Below are experts of layer 8 (counted from 0) of a mixture-of-experts language model. Rows are named router (the router's row for the expert), gate (a neuron's input weights, with its number), up (a neuron's input weights, with its number), down (a neuron's output weights, with its number) and show model dimensions 0-127. Each number is 128 + 24 x the weight over its row's rms, rounded and kept within 0 to 255. Numbers have three digits each.
Before each expert's rows: "comes before" lists some tokens at least twice as common just after its tokens as in all text. This comes from a sample of Wikipedia text that the model never trained on. Tokens count by the router's weight.

# expert 90
comes before: " |", "0", "1", "th", ";", "2"
router:100117106151103122147158106145145187132088138147128151152126164127111137094136176156169149136135109122097101098128152175128121141103112105168119126143162142130133113100094128109168171084132124164123173137106161120151110127106126122145119142090099124152112145126113113162163109133087143085139098164146117083103150112140144110135095140166112162148110108124170148145119121135106087146154
gate3:152125135101136140140154133133133135172147105107108119157075116144151092144092125139131118145160111134108150138171161178161134107167148123148160119148086125125089083107122170126112111122113111157092101140151110161150107118127118128116129107157100113110097118146160176091084143084144167149169107077102129167158117165117125137131143131137106089133113136079150150122130108118128152129124
up3:147142151122144123101147111061091094147116130123130171111131109121108121137132094162153120143138117123118108152143119156130142123134155128089121117097146114139118065111077153135105158088133121102143110156064125137147082095101129118103165097105156129100121167102146099150135133135133175146146109161110106113126105160098170129084149163131166134123080118115137121128160114118133141097121
down3:118092135130151143161071146161162117122123152186146145149138142151156141120130155096116131129124088160109119124106134150137115156159104122140089155139128104119139124114131135119084109131113113117132147120177161159120135121110147161087117131122163103142160108181165102160105165137155108105091122159113111149105105104127152150084132098095141143143147120107094076125128194128109143140105
gate4:139130140129134126106095119133129132136195095093140129155146160098120093153104136111112165120101172121106127153126092089115098119153151127143154152130085087130136108181156143127156118172075084131117142130132101147154115110146130113135152146083135109114128124159132143090091166084152072143132128114144176126146135137092105149099106102136122117095130135094125142122137113132138103092101
up4:093131156154061129141083172121074121131162107144142146097118146140085122122102132123083134121126170113114100135153129109107121089143160113136094136143173123114174100132143129129110168137133155116104125102145151155141119130112117163117143111109117074145114109128142101137156134121155156100151157128160158142138139107138103187151099089121172154133141134154118124130157166096156102128134
down4:079122104119118139145145076136121128113124103100132114146120153122147117169119117194133089143153088108156125147101097108139150132174112117108093149148116113103153120107129117133117167097123127113113145123123149132151139120162124091147115142192124148136092106130128142106116136131155115115138112137122094127086163101139136134163140162125076156055136142117127130107111173164121186108151
gate5:095111150077140176121093120135111132198172101096108140119142120112136149169104132174125141087101150149147155128174117118117125101125144094111163110159125122108144119121171126146086096181111117093125110170104122127133110130166131143128098095106145104153146140140117110081069104154127098123158142122145150132116114108129132115120104106113149134124167134123126117124103123090142137150166
up5:171161105100094146181126155152134107141121125110131119126146104161142125159102152116090176119181117112157162110140109094163091130149157124122134203102145139143120096132132140125124128146140137129158117134102149108131151159140158130108056110127129094113155125161112108147116162099161138098148128134105143118087143137100118089090127119134100138149152164104170140148131104124121148131144
down5:089115118129134074117110133132075132190136115108123151123129090120109108123118113134116085103123099096098144151141141128132143127109147117106150139131139152120115132114107100110106144141090141185121124122156147106134108113128156113185130165143151139122084142178117133119162151112095146134161165153113148116095124124155146154161140102130149138095084112166093110174096135141165072121139
gate6:085135104119118113107088141097092106140173074150155143132127096129094175150116123120163156110129174119122138197135143115113084069169169140136186143120112122155114146130133157091127102132142174122093126144108102139114106123172090144091141121109112099133129138105144156121086132171151145151130134155101158131128116104148135111113135127125126123125142154124114143127170123144138145117128
up6:123165167155146120148153121124172106186139115127134118100119181136141143087134169119113174146135161096099127113129145132157091076138128169094089138102145167145125163101089114138119145146081133117140109124103188118133124097114126144134142123133145167120116132162112139115141135078166126094148130103145119179118123127105101137153151088126103171138146153104150132113138139147129113121130
down6:147084088119093125135146114084111083150137154117123183131117127146131099139143119152140144086126119124099142128095134107117119117134108076129120132091181131100112102154121160147102130130142101152153117137111145126073141122134146108110096149133133124133121089131112127105149145138149176116141139086146154150125164106169139094120068118102139146139111138106150150139163153103180175124176
gate7:101152087127142136126047162143151093149174173102135123126076146142146155174142141089135152155107114099125135155127113100132083157094123125112140123115112111118117141175116135122138114140164136147120129101143119154138112097118122107119151122156159147144158134160137152091118121127149147105170126122115149174151132160155137085114150127153132099121183165094106164127128123129151160144125
up7:138136113145131194118109139156143162130139119140144107158143119161108130119113124107124137150100121164114101142101114088079141149101118138102128169095172132136117099099105175118156125121095114092159117114121092125188151128178121135090102133148130163152065127116102111141119131112122088117123141125107153150116146128116105162142121145114081098136152108125141143137126103135110174082083
down7:147172098159139111149105123157145131115112130122106092150072125124096161124144115169168128140111142104114154110120154139148108083130134130079069118129095130114206158102086078123108109142114100166122119127147129130135111145119122141119096160160133158082121118114103108091156164146115125093151101123114101143151134141174131118140114139127098145126143150118116129117152126097148135147085

# expert 102
comes before: " the", " a", " his", " he", " it", " an"
router:105141127119157141107146105116137099115149174129119116164101085117106098110118094120145128126137131099156118140122130096138162147106115131115115155087115093130150137159123153154152153162089143115075104144120115160094116138118096134104097108100131141075177092144123101120141110116174108150113170081118136153183157122099103126101180155122148083130104113141117114147164125118133129097147
gate1:161083124126165124103119109130072150129131142144119108134148152146105164178139134158108136117096191118163145129113160111120130138132090120106152167115128146133085151104102086148114117170142140110085147120160140117072099145131146148115158133126131099144119138124117170109142163100142148120139134108162123141093164151154132140142173147117139159142123118100121084163147108100134169165112
up1:125132154091091087148139148155113122088098137128131125105106140114108122132123182152083099121140123143152164132136132168180092141108112123128118115153125111121107117120103115113133155151113166159179159104146110115110131167096094119123155155136144118161151146143087156091132125162101119138198113097143154118149139123139140096149074140178132105168110116149143127156119117124163119130106
down1:136116126095106121097150155120136187123138143129102142081149136112083126140139143149069129071166144135094167110147165162115134128108157168093134122129171126153153149083158133111103115145114150143159139106140152140117147176126120126101131120117137102139125142188123142098117131172103110164154128103148119128121109118102135118115092107118126157160149112157163130133133104089130084092134
gate2:172152146108105110118109126093111117141146143100153121097134114132120143122103148162103148084134093093123123167120108131131122114135132115123124135119169068157115165138143155070095113112118162134117114139087141111141115131107146130108162141069078117131120133099125152128121120102134105101093109146128122128169139119152108102112121142060115164142111134108193099107158084142123128131173
up2:139097174139133097066114143131144136122150139125135133163110122107074124099157121115102154150144123184124124163156140126120129105117105162137156131111124105134081132093144143132140105105135166120165107092102152163132147137088099109119142152146133107155077129118117131111113137106138182116166134109115185147177076144136128139110131153111132129146150162141185126134105132152158124156142
down2:089140157141157135146118132137124154120122157148119153134140121078161120115103154148130110107135098124103153122146096117153128096141108121124118094115059092131139096106147121150118110106129137153124120152122137134121128144140159142116174127088132091145107108114149117116114150114108113072105111130103088150157113093156105122112091107129135172137068166124155110117127182143129103209149
gate3:137134132147112136126155119169127163116100131098145095102105119090156113152104157150157084097150144168157111153114144117183120134117125139122110129121132102115164107127134088070071148154152140122169120049087149071122134123111134140142112094137156145148131140168119108180122153124146113131123095112151154080109117146142107115141106126152121114118119148138143142137159119104143144140102
up3:182157101086139132125098158127129122108122126115094154169162103052161099124168124149142133156124158136111152101110162157147104150123172142113109097131119131090171120116097117109097143126153117135119121105110143127147102182111131114133157107168117109112069113125139110107131130110107125123130107124131114152065154152139133147126120071106154082138118098118150129146098126121124118141129
down3:104090155163141165099161157141116112098146138092123116166119154075137148100105146134127115145092149155121150139178147164108085160145141141159121086124160082128167110128117142071097168111122101149126136088134109120146113138119084123152144109139142101143112146160152093140127147081095120142131102112094149120108124133157150120126118095125137120146099113133150095119092170140106129141144
gate4:117136118159121115143147134100087106123134136080146116153073095125135090088136152135088137111136135105137126105056121109130137128121125118137116202137126159116139108110142145137133169103088107106115154105096110111139092145187141158107110106128124140130155147137129105136154144143145104109143149130114131069157162127162158132102137085123089112139178139107129143105122099107154118143090
up4:190138084151151136120109164123141116149138101106096121148110128125109116147166129170124140151139137155149153137076112169115134166146120102129130125071147125133128117128172161157124130123100157113085096074090108142132123129113146140096173130140157126147157127115134163136151142168097124130116107116134198141148109077120133090121164102138080141171146111126129127118124140128107128111126
down4:130121105132153112127111127114121118090151107097103126111140124079143105104117172115117149110136123130116098122118128078138141120139163165136148103148097128091122124105099131104152141137141108117148156176149103098159124149112148151165082101167145154113138114155134072181098139131151111118155124151120094120136097212135129111112107147123140113118149185148138160169143098118166124117122
gate5:137116130171073104103136095122151134103117109079144139122144150151144089173175152112107090160127125102156124102157144144131143091156111138176093190101125135145103156153153131140099090158142123144102133133131162093067166146126136126141145113127149141175152114123149136166106150111159098115124138104125093135123129133152127109135108131111124170147142131154118130128158144136112128187123
up5:100134106139134101146137106173141126139145182130131132162140091107169102068103115101113106168141114142108164143081117132115143163106124120094126136144184146115142130130124141127137152163117139163122089115105117132098148127066164163133157166113139087161143143133115113127114105149122124117136141069164147110119150102098115109106151106117115075147091112096138158136130098137133140107129
down5:118132105138117183118130138135130114112113104145133100130117101100144141151076122099141108150150096160139160146100173142145111141151154054100081141153131122096124102148135132110127128131113155132125152130152107134115182122119136134115175129136151112158134096147091140176162138133112125138112105130136167127148101106112090122123150079146127155116165177095169125183141081118148121134130

# expert 171
comes before: " the", " a", " other", " his", " S", " F"
router:108122147088138133137153112129104096128136186114101108152121151097123162118118096162142099128146151092153149146149148103149127122151120164128117178108102083100157120116125138189141162134159134091124110147126127149113140139151105122148152144107129116086165105098110095105153098131192179134138117139103149103112125134086139093133145157132142099109105134155097151131167147117159152154144
gate1:114116153167115150137110127144127085114104112141121169136126140131139129094128102140128140170124132181149146122166129162154132131127133111147129150111114109165126147143130101167119137124127213118118113170097112144146114119131170139146100101102126181113098131123161160133112108135127144129128127142115155108131081122116102140067139125150114064106075139092116165175125156106104119108146
up1:111165161087113123139120134124125119155141116099147097110129081115134121142146142121115151104141092128118135091124139123124134129113120128169084134130136171150124121138127149159149129137119157143116148180113196157163122088162101145145155120171115117091142088132081145156099128113116135125093135120140121139143101133124149173144048127108134092150166118100160161168106106133118171134120
down1:140129110127149127159163170116185089126146124166177118173136133117146163164145142140147109135114130104113149117122088121113146089143101105144132086127193120145145129157177128140118134110102132115167147116126124127103127125119136130137129083099141147106065151074114157103144093138123124140107133127146129109145099124123122156158159134082116114098131161127112141109114151154192162147128
gate2:148091106089080145109116095152114104105147147124109134110185097137122137140118145112078140155149125111165135127110136124137206108061113140093137102105145163147143108137140168175097117164113146093071124145152102106130126112160104144121104100109126143120134115133126129147140131158165143123134164120109104145114123144115123143089139128183109108126148159121139106130105113117161098124108
up2:122159113145130159150160086103163105175109140106141138193115128143170121102173125104160107107092141096108155125155176171096120127116153114188115106122129117114085116144099122140095151104133144146107147146107120122121163089099127120126133150175098116149118152109107130125129078125075109119142106131131144113100137123121131115159107125163135108159128101111096158124128156153094154128130
down2:181153136098156141181160168103130143122124127121123125115161163130161149144151085121146131130129188100098115144117157116135130156138160121136129130084143152110145118101110103097108134126149124133167153116126144145148135099086138108131120129103121082120128142160119164107119128147155137145100085133110123192150142155130117102155076117126156164136187136158096170107126121143088120114121
gate3:129152141109136119091153161101161113124151128158110120091102106146110125087137144114093133086111124118162182138146105153133111122077127137126107171121127118108129143131127117160127141175129097120124115131122096135136151135126148132149124112107139218168147146114129107086126098124139072093166145104113140143106100120173153131133115137111139124117091156167138087086167137111155137119098
up3:154119129184152152155124115112135112104114163135151150151120143117126084154076113123148120088102107100104081160160156113111196117152123114114164148170097099090142141144172124137109124136132139163121121115154153079101138160166121129152113112108124140142075161105097110156155136132116085129138130159105163131123121131154152137140130170134136114140134121112099151123109172146152119113107
down3:162091138163154108153152099142105116132131116111130093147095099118111096132143138132188116166122104105144086124143131117154135114147093159125114179138093113132125128134119134109122083146118139138122148126100140169106109162137102103165085135138084103124109164121089078081089135109139117152122176122139135147144133154091130092169122136123144097092116098123077153139114137101149147116127
gate4:184158154195133133121130142133146094126122149128117161103135125127098123153129152185055154112114110122136118155118090115144153099139167126147158134163168139105144159157117138103084127166126111084135138097144148155154150128157133164126135143097128128150122148155148128172104117144117156139162131191145115108133116119111147139092123096110146109083147138111140149151151135102142127122148
up4:136147132164126120118093127099171152112112114117146128149078134098159110141140107145139148143123105141158156176086096084122110140146129158146125137126104133116132116148154169069158139139150114124132118091140164102121143133092098134139116079123097076134130112139124125174175111118140127139105136119122125152142090147085068151084162113124117114113149155087125169132150124095118143110158
down4:128140132119130093136123151104118121173101158114136143117097174100102152109126156103125139165111111127100077107114156137137101109151138141164162148133126130106163135139127131092122113143116131114092123131142107168105123117103135120082119099126088099147117103143089140105149113149119144141133103097168111099206148165146151125120112101146135117088152067157147132135185106141164127163112
gate5:113132112112131096134149123129114130175140121115165158155142133140098151140073128120122155124156118109132109098150097121140178158131157093125138120121152093072081126135114081121118094142127130106135123114129079115128130147118045138104130120163084150114123115133129074155137109163100151104150132151154105161089125130128154142146128155136149176130136089136143115123105122108166172116132
up5:117074117122117126113153148123092134124145072139107111163142138115140096139097103112116147114122114164117097124127121126100134099134131134135186101118167164119148122095094076133156137129150121121137153099158061152115150148089135105130100112094139169142151107151148110141095111109085137112128115160088099126137090143131135187135102151128132116154099111168111170147135118146163150120125
down5:114120139165117129083144083085121136110111130156060155114179144104105098093119079160127182123100132109083121162114112138137128125166090132136121137136112122151151156124132114108118125144153113117118163147117094155124129162196139103107112116122168148173147130149105082113165154116140138148134114156112108087154106137114133110087133170155124146132124144133102138133148128122113145128139